{
  "hidden_size": 160,
  "router_score": "softmax",
  "normalize_top_k": false,
  "router_noise": 0.1,
  "norm_eps": 1e-06,
  "optimizer": "adam_hyperball",
  "max_seq_len": 256
}
Below are experts of layer 7 (counted from 0) of a mixture-of-experts language model. Rows are named router (the router's row for the expert) and show model dimensions 0-159. Each number is 500 + 50 x the weight over its row's rms, rounded and kept within 0 to 999. Numbers have three digits each.
After each expert's rows: a language model's description of what the expert responds to; "mostly gets" lists some tokens that are sent to it at least half of the time. This comes from a sample of Wikipedia text that the model never trained on.

# expert 43
router:462612517516551499504546564582532483520503409433394466530465529454509559462498496473457454512546574456452488576429563474508507471516420470440545470490547491500424444524487490596578498492393477503523514428511430562455573467447445526425468520481494530476404520477417450531434595512508491507477556534467482496426504486623612503574569600533422486556484491510520405565450590459547504502576546533557544470480497440514550525540455433491552535545469548515512507520379393527465464474494438
It responds to: Subject pronouns he, she, who, they at clause starts, and pieces of reviewers' surnames before 'noted' or 'wrote' in reception sections.
mostly gets: " who", " she", " They", "usic"

# expert 22
router:522575495461530579503494483468522514532506461522492444485446485414395588458491505504440409488431523493498453581482491472464522471448495437502584511492475571521409370496496549555515441476398529580517428491470502556446494485528473553480404463508426566551436452448434385561455567588451434491422516539458556450440498436503580499581466531482469545559562519564521505618440514520533556462563530507629496452473473477519528437487546467466575498522349481562471474501475478497488505517519464
It responds to: Word-opening pieces J/j and clusters like dr, tr, ind, Gl, e.g. jazz, journals, jurisdiction, Jerome, trustees.
mostly gets: " J", " j", " ind", " Ind", " Dr", " dr"

# expert 2
router:489568504530506510448568485543511555478459359516477547476374532432449519456481446464465452479497502511488451567487550510451510484462442467513526489494564497552390446556412512599557524447413517572498499497455478592397538482478511535495421508448538532558378480359479420533513519536543484530476487540504426434491503421560527566536549547446446542502549450521508465582383567409534569492491498524550474468402407502435608488556539455480526511544460577480506486445473471533481487502512470
It responds to: Number tokens, mostly one or two digits, in scores, statistics tables, ages, dates and counts, such as 35–14, 27–20, 1467.
mostly gets: "52", "43", "34", "58", "76", "54"

# expert 7
router:439529471465557571506484515506584445526487482447466469521417527417428511461482447563404468447435501445562468596486494495521499461467439451506588504439488582492488346550431452512450489497481535548531410484543508517439451454533511483440501479521503549537415428515412417444499583601494463453414501558478463488454471428505521583567438536453427537533543442467568445598440509418491478518515456595550489456442460451492514490552486426478558499481389503544561480466465476544466486550401501
It responds to: Opening pieces of Latinate words, mostly D/d, ind, ass, cons, prom, with some middles, such as ind-icate, D-ate, cons-ult, ass-ociated.
mostly gets: " ind", " ass", " cons", " prom", " Cons", " red"

# expert 49
router:413575459513542489488544514503518467487470441515475482558488495510464516491447507552459404368488552477493480526450504548495524426467461491428548456529518509496469477538463447587591500415480493541541487548475488584462521505432513503502510568484440605512451513443431477560444616574546430389470478537419506423485440389578510474563469575452453461520546520546593475563435519378530519457566484534549528443436482452485603476553501480492550420472399531451458450411464560522452512431512535
It responds to: Spanish, French and other Romance words and name starts in titles and credits, such as en, de, La, El, dans.
mostly gets: " en", " En", " Ju", " La", " El", " Te"

# expert 11
router:458558467488507484488476551507521520438419360490448511508426516520425496517478440514522427495447484516452505545496533433441504501518484453487552520574533572564456389547413502586502454469449482563521458505452445626519505485510438526421506556508550557580439512415486389570522528590472453478447484535426464461522499389551497551516513509407462531507502425554552495555415527453598576430482475472527501473421468513465585482592449431513496484504465561475562473420411480493432479415453480
It responds to: Digits and unit abbreviations in measurements and specifications, such as cm, m, ft, km, 500, 0.75 in dimensions or heights.
mostly gets: " ft", "500", "100", " km"

# expert 21
router:401554485524475543499498533506500464540506466470493469604447470502457556443446517487366444469517476471469480609526517546485550418545498438425571474520444570493484415548368485525506532424439495604539444509569402599478551483499465481481488572442476509525413455514477439476454648549496439428484441585446490478526479449529511486538538570441436487473538445461537480625496572440528510453543472463528451486488405439525542535517493403469509422513424519485503495422448524489500550530468495
It responds to: Opening pieces of split common words, especially inc-, cre-, cor-, re-, n- and he-, as in "inc|rease", "cor|rect", "n|ecessary" and "un|he|althy".
mostly gets: " inc", " cre", " bec", " we", " re", " cor"

# expert 35
router:468527448461546534510527610524480499506488446499464436473488561485442584497451448508387458479427489403543505556467584475466539499470466484496538516524522523442473440517412515529588446516457586565526482465545466561489520427544504558471465457453460535500471465444465414538408513525541449504414575555403418459408539419616609506549430531468497499494487496528512470523460497365501480465533448491578452458463444511480587465505460514500541537517415469582450524456405396517452506406552489
It responds to: Capital letters and word starts in election tables and political text, such as M, S, Democrat, Republican, SNP hold, Member of.
mostly gets: " Democrat", " Min", " Mo", " M", " Soc", " soc"

# expert 31
router:481553508515489504490526492551495498492458454488400450490486438487389572457416471479425488512512530450515435537431624476475554478491449453444537523486557548465468450538530546618573508532397514547592459498517441507401549456493480575498461506544468549492503509482459462541478564551518487511440528550420472433433497326521598543586500537506460508510508515496543485508366537466563529501603458528568504460419457501485580481489447497478563505537415541506507555539427451584458419503482410
It responds to: First names, initials and the period after a middle initial in personal names, such as Harry S. Truman, John, David, W.
mostly gets: " John", " David", " William", " Mc", " James", " George"

# expert 12
router:387556453592477557486552485548549565575495425413381491505459537459492499471425493553401479476497498504459450582533509498455550419473486525527550540561445563493518439542511513563538513476356448589483482475478500615436481493448436564431451509481548521566465501458426465578447566640547510452505544502480477471516477460538564528569434519478424463498568458510484431562522561359522481422509514506519555509532420558522501465533537486493515588496409524487486461554456451538494480497501509
It responds to: Middle syllable pieces of words and names after an initial consonant, like ber in Vandenberg, ud in Budapest, rele, Geor.
mostly gets: " rele", " Geor", "ber", "we", " home", "ru"

# expert 17
router:461536496568504525480484530556548436477487464497518506511487505451439490438463443503442470423483510483540486624509570476471534477476555443439524553529455513542549359496481462514496508467469558619516484577450515509501496473486456521421435538489496490577422524411415451546414634479476448495528489566374463427466545428523595544498474536482452514515510463496570480575515550530545577469505515460602488453461503539445536482490562424474602491538429635580574441509469460513410524428507462
It responds to: Word-initial or early word pieces after a first letter or two, especially w, Sw, comm, qu, vis, as in s-w-ord, s-w-arm.
mostly gets: " Sw", " comm", " vis", " gu", " qu", "osp"

# expert 41
router:424601451540528570427482499495571451505483473485435501540443495516450539450485473473444445461505534489559463538473515544393613471515445459478531467540427542495504389489449535485520496474442507543588479526463461507458472436556480572454531542594533594545428503443462468545506548562482473418485557536467506455543557441553526533578464576431508532527553473511519423496443535408513490390598527587599536402502431492487554415555450451538479439507436601480547469421467472556432516480471461
It responds to: Prepositions of place, mostly in, on, along, within, into, after nouns or verbs, plus row-starting pipes in climate tables.
mostly gets: "In", " In", " along", "On", " in", " On"

# expert 32
router:435546423484519473505515462484511509505482446411478452609468535460430557463497467519413441441439536437522480526496530511471524473486427509491536478544498481459477447559403492572491557420486461485526490456471440557447535480500411543485512556477464502614469456459504447509438573569500473509474552562414447428509497443555558549553555588458390602518551462512525461507426610394565462459578485557557473494488475408436519409534475455508586425481378532508550445486404477522449543475485507
It responds to: Short function words and letters inside quoted song titles or speech, often title-initial, such as "Are You", "Do It", "Where Was I?".
mostly gets: "See", " do", "!", " could", "?", " Don"

# expert 27
router:456554540460521518499482531596571475465478489453487478467512519412413541496461454506468500408504539528511437621491486500451573450516418482456551559489457559482540408514449469470539466480362503561581438515455505501520495462577495540488441460559420559515439445485501399516386567494484405421499480568493435449417475470518545491520487525465441523550535476480572414545453515411554501460528502539556557454472412425495546492504534385497547460412457549529460497444442425552498390527470449
It responds to: Pieces holding v, such as ev, inv, prov, res, and especially the v inside Re-v-ival in architecture descriptions, as in "Tudor Revival".
mostly gets: " ev", " inv", " prov", " res", " Res", " def"

# expert 0
router:423546492493541524470469544547541458444514445416422531493497521463439568537464446476457468482483526460506435586493637491407555429463498456439498481541470523453472473528409487603524550508453480573557464514511501557419473509478499605509508479487482569452461521452508422526500510573489492511404525529430464394433444473578554496549453495379457555477505434496540490522398603453486562491582463504604434442496445513445614461479449520435563528498490548566492499488511407585474479442495460
It responds to: Pieces of American political and place names such as United States, U.S., County and state, plus commas between city and state.
mostly gets: " States", " US", " United", " state", " State", " California"

# expert 59
router:465569459507569533441515486537549498480450377443401494531429465450413552481482521512474482483501521425425494539472524529451537473436429485498551481498460535525478437525479539564561469435486483522550450412519450558484483547522490488381425511479512541543482468416446418547447562513486456500505539580364544428479525491583542533503517598476441450550503420510535455507445563484529526428610517551567519474380477462515545399572452454431598479506439528540529493422473493535430438462543435
It responds to: Closing parentheses, quote marks and commas ending glosses or etymologies of names, as in "also known as ...)", "meaning "mighty",".
mostly gets: "\",", "\"", " which", ")", " may"

# expert 19
router:416506512566464594454487511518539515540425481523497480570406464497455501505414413482438477440458527497497469572488595455471545514464446518517514504575479546521450392459451544558496509474434521603538490463452477620462543537546415618405487461552549539481410442426436454500478563496515417480466526493434502428498524475524551479508447526438446555510535468526587462604510525400538507413583502549557538425484406484452549481525509476469567539505403513470548489484372500521450471508526498
It responds to: Opening b or B of a word, mostly lowercase nouns in descriptive prose, such as b-urrows, b-edrooms, b-ody, B-altimore.
mostly gets: " b", " B", " soc", "B"

# expert 36
router:400608462461496556442604512468493451506439469454387485531407512523421533493458477503431440475512519493473446548542540463369465439483397470455538454493487566544446408520437493576535532485446491508527421534467467556494440443521482485449469442476569555512464487432516479521483557509446464496473464556473423390514539474538513526566502531397488510543526462543545455547463568441562579422553480462620522414494386476469565526567454445411550473467473537586529490507465476515512496424489504
It responds to: Opening parentheses, square brackets, quotation marks, dollar signs and LaTeX symbols that start an aside, quoted title or formula.
mostly gets: " $", " [", "{", "_", "[", " ("

# expert 33
router:453605451462504548517470546498529450508517462491476502438469442415421527508425468572424445508499517475510403591496528511457492502409445490508505565457487508488506463517357473540474491508417512596605463468509464511494493488516494509483514502484444565552406428405446455528461564516500465397459501623464483491410500395528544490535506534480427596520526494471531487617448535428560549551605532569520462456426455544511537518501483464451590514481394536498489485463428520558401498485453455
It responds to: Capitalized or lowercase opening pieces Pr, Cl, pr, ass, dec and prov, as in "Common Prayer", "Andhra Pradesh", "Associated Press" and "Claudia".
mostly gets: " pr", " dec", " Pr", " Cl", " ass", " prov"

# expert 26
router:408553469474511503451533474520549525511439408510454495528429475481431523491456494519472413471481478453555482494518552438443543423476480495506533476513508542474480413515413538644567543466468472520514431479506481586468474450489506552490473486525458518540465414386455438519491536546492485472475503522388497447502468422575558513587529572469419516521556486482578503550383570395574522461549424521575509457428424476432607486537499468485570457541420535472482515455428443621421473518545439
It responds to: Quotation marks, apostrophes and the first letter right after an opening quote in nicknames, song titles and minute marks, such as "Agni", 55'.
mostly gets: " '", " \"", ".."

# expert 53
router:402514479462469498455489465529517470526484470436371512528472498469433579491475432541424468409477574451500437541448554487490548462453404475481595558509533601523425381499411529570536488472478554575543441482478495560417457447519474489459484478513502547550466399468444442526529519560524442463387562561494480447445535380494541480538430573510446561515552464460556495506410525393528504518513494576531531475424424437439536472526440528460536545507453568550503447523452525586467475495454500
It responds to: The letter D or d starting a word or name, as in North Dakota, Daria, Dimitris, daughter, plus some stray digit pieces.
mostly gets: " D", " d", "D", "93"

# expert 14
router:488566517455513532435526529489538554489488402487447485503389508415420556526470482560483416467538534449537484512438565511459525449518464504475539478500464551465479389541400536556501543464422491565507405461485502574404493525476451559467391509459455519531453432416483504537414610532504474477395502567447440437451406415625542554539463541502413524492551497555518462555422604470584521491528470476564531501440458507492547483565497436518541454514477516488529512485417480582469451440469480
It responds to: Determiners and pronouns after verbs or prepositions, such as this, the, that, same, them, plus bare numbers or spaces in semicolon-separated results lists.
mostly gets: " this", " This", " same"

# expert 40
router:450565424482585572494492508489491537478472393465467446526428473503483536491446531475485485488490570484494462591498550412471576392576522535477473454536440557485444422573413522565524496426428532538582442431493509475438509476457481465491423559510503533532490475499420508535430618492476467398391494483418450497485460483552538522599462594417485512579544489523520411588457559481472455542532473556574483541488481477476509548591487434476565539486473524565525566466442407537424501468470426
It responds to: Words inside or right after == section headings, such as "See also", "Awards and nominations", "Notes and references", History, Career.
mostly gets: "See", "istory", "ography", "areer", "==", " life"

# expert 8
router:487602494500506524494486583522485519523454470408450481480439564435499601533471469448376411512450566430427475611458585487443514446508451464500492523543485488454443489492477492636544557520421556532570428441493463553506412465464499610464440501538511547514408469518406465545448525575506513479410578524468477454470525502526553480561488518501477481594599493556515449502464501441511518468645508529522505437447467464445586468500464463465523535487508584546459490527379482523435497489499470
It responds to: Final words or word pieces of institution and award names, such as University, School, Academy of Sciences, Council, Association, Award.
mostly gets: " University", " School", " Award", " College", "useum", "ouncil"

# expert 51
router:435560515441520602422517531517523543481418390449511505550410556401505589546481500506446472493470477451472476576449606513474527466505455531529501479568529447475430442544440495543526526525383476592585465492492517515415434455490532530477450523488548507534385460507492401479449553560480444387436542525430500453466488487496601574498460540447504441457616448536501426564495534453548528494489480542572470469472455550470510392544522445441477518532479487565465517472482459502400533440529418
It responds to: Sports vocabulary like football, League and Championship, plus hyphens and endings in ordinal compounds, as in "first-team", "second-half" and "fourth tier".
mostly gets: " football", " League", "ootball", "ball", " third", "ague"

# expert 29
router:413520478502491528510464518553466498471458488496381486460371470508409498474463444479487429434537535519493462560466558474406483450472457515489498511477491491506458408509508556513522507517493552600570468474492463523472451439552462550392485499454535516537432391412488457570463554470462430415389534511435449435509457411555523458538445537422430550491482453490589421547421482447583535470537479506602518486429488482477550504487502431431512488507447548563523483497355470527438521512503378
It responds to: The letter p or P starting a word, especially after the or a, as in pandemic, piece, position, president, Pop.
mostly gets: " p", " P", " end", " met", " mat", " ph"

# expert 47
router:428586518510497510442567563484508459443465486497439484560467516488439534488462529494456457415524517495527408577468587444433490435435477435460555490542477570497487460513450466579527560501389508585608504451412413563443548470457451549453478473482523495481435521453389485548465528506457461448471481623392486506458449426518574542541500529394480469514561482530485420539476519441520467439514449543546533497452370476500585463565478480444554499476380558575483486502491463474423478483544486
It responds to: Decimal points, thousands commas and spaces inside numbers in statistics and election tables, such as 0.93, 12,283, 3.25.
mostly gets: " .", " $", " −", "′", " +", "aged"

# expert 9
router:465504473516518603463508510508495579480438376463466475536396497507443550458458515462457461506526553419491481521401563465398500456480494464537582522588407587457435470509416535518526481455452513537517445550491480552496501485532480522369455491516546524509446474462443496579373551541470454438478507516458451480403459446555597533502508617459439446493532498539560382594471507455571486430557526509559488471486431524492500482554474433504559502478438532597496502497478412523425498439463448
It responds to: Possessive determiners like his, their, its, and adjective-forming word endings such as -ical, -ic, -ative, -ful and -ory in expository prose.
mostly gets: " her", " their", " his", "ical", " these", " local"

# expert 61
router:381529458527466507451533456528573517469435495456378488586500524465409558478413503505390485446505558497465414561466565418450483474492466468498555527575501543536432402495500511600504502434437452616491461428498513571471485453489447547473406478564476494519413427449463497541523623512566452423384456528482494467465481414469578547519485553419473537559513475485561441566414545510520523536522450513568553468470448472509548436492476453469559515533472520525529480463461517537439538425534515
It responds to: Word-initial pieces st, sh, th and their capitals in names and nouns, such as Sh-ock, st-oreys, sh-irt, St-ockholm.
mostly gets: " st", " Sh", " sh", " St", " th", "Th"

# expert 39
router:464555511503552565532518573557500489484483416428507501541461424448448571442459450489425497451466474519443455613522488530458501460418455454418531478498457494563467471527457463520514544415457505568510434546412465584452482508481512545463463522490488473531418481460518416469482659545441437371501458597470461418504523392565542544598519533475435512483488476441506422484451597482469491489580480566570494434458428461519526540495514444480506496545433625544532546504438457510465555473555507
It responds to: Verb stems right before an -ing or -ed ending, often in participle clauses after a comma, such as "serv|ing", "com|ing" and "sc|or|ing".
mostly gets: " us", "clud", " due", "ollow", " serv", " describ"

# expert 37
router:426641444547476518550488583480448509498446373452481521495451495467489574453509482506496443495482540473507492555549606430385459480508435503500518509551458544499466403544511480521522512506373507514543462507539459513385520528457485518374484520496442510591510467511491359504493581508468490485511511524472492393491459494527609563563541565467412530540511496547616455555454584414581521428513457567537541455459487443456525507548457445452548523475476547558507506502471489504449457414538469
It responds to: Periods ending sentences before a paragraph break, plus closing heading = marks and table-ending pipes in episode navigation.
mostly gets: " =", "\".", ").", ".", " ==="

# expert 28
router:493604438530571572463521481502525443518456484440466483547374461465464608526477453508387464475525538472445530563458527477423573505509496494480548485514443532504501469525471525531539491421493469571551463533565428527414506490460457509424454555535501541476455540383408431538444581550468399456451508544429494458496550469611505528480556527428448493546579420489502419519460601404479527430546434595498460404504480475478526478573440472464500569579495482530497490462490435581443469529493465
It responds to: Linking verbs and prepositions after a subject, mainly is, as, was, became, into, e.g. "is served by", "serves as", "became a".
mostly gets: " became", " is", " as", " was", " being", " into"

# expert 23
router:505615453543452512456522548512521455464419453480438581588487471467457605472411521566481409447522516418507427553520588436421494441503524489465493503540558497479439365496450542500525523516438427607529500496543442489431429454486516515463419506506488515546472441468454482537438536613482488474481537559478523406510496478564585586501492555477448493517619469580597456490502593451571538503513487577580585407451478481492487489482526461470520435538463521495498488439420458503476438495528460
It responds to: Pipe characters, spaces and colons starting table rows or after field labels in sports tables and infoboxes, like "Position:".
mostly gets: "=", "|", " #", "):"

# expert 18
router:403515528460498532531481522548489489450435444497356469496421418500475525428485508494486438431516496509459462604465555500415521451427486533456463489449534454502483377536494532487504450507508541558561501479466480530474445456573461592446491471526535483550427444424484449523419542503508477423369508497459438462543458383549547493533459544403449511513462454508618472563430522440598552438530459493562515423448446476453599519488490423476473490500496554539537485423442429508445503468502402
It responds to: Word-initial p or P tokens and similar starts like met, imp, rep, e.g. pick, page, Plymouth, metal.
mostly gets: " p", " P", " rep", " met", " imp", "P"

# expert 16
router:468586409529564468543516549499531499465440507501442482579470456488411585536465438499501435388485571465463530540506546473425516467472472458508549539497539503526453450465485490587561506437402498617526454524450520584424489470519448510480469480471556541614507556433502434557450507564472417438411533554409549501441517443523529576520575519408437527527527510567483461565499565419506461433513444461566554506432426464442556467603477424484541508591493539477464481477428498520404514484486519
It responds to: Punctuation and spacing in numeric data, like the ( before feet in Height lines, table pipes, colons, also born, died, aged.
mostly gets: " died", "born", " ft", " /", " −"

# expert 45
router:430545497480563505473482591501498531530499484493501509522515527425414483462525473463502450431446474477512342638464547516447527552512525473538539532568407495520530441570447481582472505457370531533576451514459493505464454492479505550441472536474516508558462502448423459522457595557493415493432494605480436444399498389536523550538538600480513509510540439547621403507462518449536473460545554564506549436477432513518543439505533431528616519528447526504450415535493484441485470520477489
It responds to: Middle pieces of Latinate words before endings like -ibit or -uency, as in "ex|h|ibited", "con|stit|uency", "s|it|uations" and "ad|min|istration".
mostly gets: "stit", " deb", "irc", " vis", " success", " est"

# expert 56
router:470531422497459580481492570511519439538457513463476502534471511487405544521456481524483463418521490530499387612428556473389599505495446451482560439466481541521462430499425463539513465524450571517510498472493492590502478419505509559476456503552452485552465526484451470466476563506548462378435528580500571532497431390511552559532477597433420556486608528520578414557451578504515532404534509568604480508472438446475514492492470428425522532527460603478542491451409525509465491464547514
It responds to: Opening pieces of Latin-root words like cont, inst, const, rem, dist, att, as in contract, contributions, intended, abstract.
mostly gets: " cont", " rem", " inst", " dist", " int", " const"

# expert 6
router:458576495517544487512568519537543509468482432514443412474495446425427549540431499541359456516534499411493480514429594418485566520494489450474593505515517522500495441515434473576483461523425499574534426480507494570462501443491437501486386466505517532524511419416453473560394579478534479479473490532458405454472506381529589516528526537488442492540527431492543483475424538463492492449504505592553548460465425483485614498492428487448580474510473585562486476537372426521444503485580527
It responds to: Letters and pieces in transliterated South Asian, Arabic and Central Asian names, like the K of Khan, Qureshi, Sh, aj, ak.
mostly gets: "aj", " K", "ik", " Z"

# expert 50
router:397601490480516517464509525486482482465483419436507515474386497513532613417506511516404482458474552459473405599528576508477491507499455545520471524515513521506478448601442472486588521503434516503528474463467510490398439567505479563513440457460539558510527451500453480525480601534479450400432518459395505380439459442550541529564479576472523484461497476472532459586404568448474564461509465531527530453481424484402586531584455497413590553515492500477478519479388434483464455503510451
It responds to: Double line breaks ending a paragraph or list before a new section, and heading markers ===, ==, such as before Events or Personal details.
mostly gets: "\n\n", "===", "====", " Born", "==", " ="

# expert 5
router:452534529510518533393532554530504530491457405516426569484411514444408511535447539516434433445520498460497506495397609569401576437493498526514588548547486528437447445493425511520550544423452555595543490564442453580440486453510508512409447495525499513513484503412469462553436475524494430395423445536448435414450477473495614513483529521493494494575551499551554422494468582464544498449587523592573487455473424487476530510548464459478551524479467478508489494525456500535438540441474401
It responds to: Articles and possessive pronouns after a preposition, especially his, their, its, the, as in "named in his honor", "buried in his".
mostly gets: " his", " their", " her", " His", " its", " same"

# expert 55
router:512623462513512526467550431478463549423455460466470469491374510500447524557495467521458481501448552452557425596487594546447514462463456443415525492515414532524430466540422523542531497482450515549509480440486525524459455441456434616373417529431534523536508462392497416517491518554454507524403461546473458478421468450558561551526507499432461526525488416531569461562459547406593485478494489474522536488446445511482534527595470517484590503488474552507499526443400464492417424434478445
It responds to: Digit pieces completing years after a leading 1 or 2, such as 2-006 census, 1-9-30s, 1-96-6, 2-010 World Cup.
mostly gets: "96", "95", " List", "93", "98", "97"

# expert 38
router:439544471558479499503582446492547537450468431479438453474483499432464518444439428529430444454515555493478479594556599413475512455541432422513557568549489584505480384490459457518553485528466556565520425480536439588514412490548518497470456446450510566571449408468501470524476526554475434448464547552431476447465449402518572500575482526420465571508526428538567512565450559537540554474478479479565488435402502453419518486569459457425561471537411537564566546504424497549494541485536510
It responds to: Word-initial k or K pieces, plus ph, st and sch starts, such as killed, kidnapping, king, Khalid, km.
mostly gets: " k", " K", " Ph", " ph", "K", "k"

# expert 60
router:493552512546532530473451533569501473504505387456419439562423474431444554438488463518383445445474462537478449579543506521527526468530451534470555497511492483563449510518443533583523546462447482575511452452469521532403465485512457530413465502502528514478487464405379427495483613499509413443456541584474534473448541510598597481546554539401447506568494459458526420575441563465499505536589440568560488501434428470479530515492512422421534535564439468439495493497461485579447483398504486
It responds to: Subject pronouns and relative words starting clauses, such as who, which, he, it, they, plus the r of ran and renamed.
mostly gets: " who", " r", " pl", " which", " they", " They"

# expert 46
router:416562495538477582429541486504525492477443433481443514527449470535391539479410441465469446435491549498509440576445581482490542513502466480476517518549540545507436398498483565589568460477413474630556488474505465582392498528506442594484501467557526524508413457450516527577513551466533422467502580503490510446444542454541554498544465546432458540520533479527595457560492571393530495442607479561543548456463425474468589469492483521472560527537406473510520526497391481598491449532516503
It responds to: Word-opening B or b, often surnames after a first name, e.g. Bonamassa, Bob, Baptists, Bulgaria, ballot.
mostly gets: " B", " b", "B", "″"

# expert 10
router:419550485485507493441523546509533477471531402443427471485475484511426501510435434587476471415538515450529480535478529430480538473492417463487514554530492572496502427543438483561594414423438490605555474551547449598464495463537445520496471509544460577524514487503458451499502553496510394428460450533435449471420518385533521456578482535465473492561506493477581475498426514474543506515551477570531518431435504508482604463535478431431569433515412548497474587493363488602457463398551510
It responds to: Opening letter pieces of words, mostly S, s, Sch, Z, often surnames after de or first names, e.g. Schmidt, Soto, suffered.
mostly gets: " Sch", " S", " s", " Z"

# expert 48
router:482586447530561466483473577523519455478445385427449473560453568501467543452529477500394495473469499478512486517396578491376577499541423497434492457488463540453451456544482472547505533476446495570493560452433426565390475543462421510528432472506468507539424470471502405523438498515478424429441563509531496428456576462609599474512509557425484501539533520595546416595477561402585537500591512490534552470471501463454506520511461486479530491450487560504514482466469476571456512456468405
It responds to: Words around release and broadcast details of TV, radio, games and films: on, for, the networks, platforms, released, series, episode.
mostly gets: "levision", "adio", " released"

# expert 25
router:483585465546488518447508508516541500481437482470407529507462485475366574498462447514469458425526549432458482517470595511466525429499453509481587558528521602488504443506481505553496492405431532526486435498399461499397501477491446593404476537495462532563484522403471502496473534567492482426450565518422541421519509472577524551543545588414460508546528419510536460546439535448502473503597505555558524459468419537460561460565453383497647540471422561513550507458422471488492509496495454
It responds to: Colons, pipes and commas after infobox field names, table cells and dates, such as Built:, Year:, month names, born.
mostly gets: "born", " January", " July", " March", " built", " born"

# expert 1
router:449574482570523525487602564516523538518508432356448478483445540440458584512395508521400486463548544480394528548406562520511499442518431515496532600514459516513507416566487511600543546499485466594519422459423460507471517519459487479464502501560511527564467522506473502567506567534474504442478523559497515454422473394492619561533478595517503444483551441459482454513468528425523518553534510557553448473446453436403521486502496487460551484473430592551449443477434511570511450461473389
It responds to: Middle pieces of proper names, personal or place, after a short capital start, such as L-iver-pool, God-oy, H-old-eman, B-ier-lein.
mostly gets: " Jack", " Roy", " Don", " River", " New", " Hol"

# expert 4
router:443612497489481558423524481502527544458521521496455501549485482443471565471400518514376460492507520516402470569424516475446518432465479511433539580581476458482457413501488467564520487477412477580537489429407529560426587474490466548488445595538465509515429553451519458531407557531492471446520536518436444450464521449531578604598488527516474516469512481469527489556420551492601551501580510541519543458506398512425523477513507415502515470482427516512531492521377467578499464423517400
It responds to: Middle word pieces inside personal names, especially first names and surnames, e.g. May-n-ard, B-yn-g, H-ow-ard, H-en-ry, Rich(ard).
mostly gets: " Rich", " Hol", " Thom", " Rober", " Sm", "hn"

# expert 42
router:442568402507534495539482516521511491482420432431483500508384516481469552463499537518392536470502537428405497595452608534510494420498486549474519483530455564550488431598491517488481478521450530495489525517486489539421431497541507527479410496504508526470472543516389394530438593570519491447480502480523424376475456445555514528471519558423463486474564431536464502512470558492498560464581476544537563540448440524543566544590547452434618469498436527530554515475369440517524463394484471
It responds to: Words or word endings forming infobox field labels right before a colon, such as Released:, Died:, Born, Population, Owner.
mostly gets: "itle", " Born", "ordin", "iew", "uthor", " Total"

# expert 57
router:436650448454511529502505532547479499462458451452450513515446437407443529472412547528477423462479553490426470555451592458418536464467396488457543435516530484448463459504504476561577496483445490615586502520540466538482531436500453560440460443466530488539449503503443467506480542563535476448512534524381481438423536450573564575561593529494450526511602490526546442523410557420502510540549446552545526399447459443422519503549482485424548486477423500524444544509414472506436445479502488
It responds to: Pipes, semicolons, slashes and country codes such as BRA, GER and USA, sitting before person names in sports tables and cast or result lists.
mostly gets: " USA", "RA", "',", "US"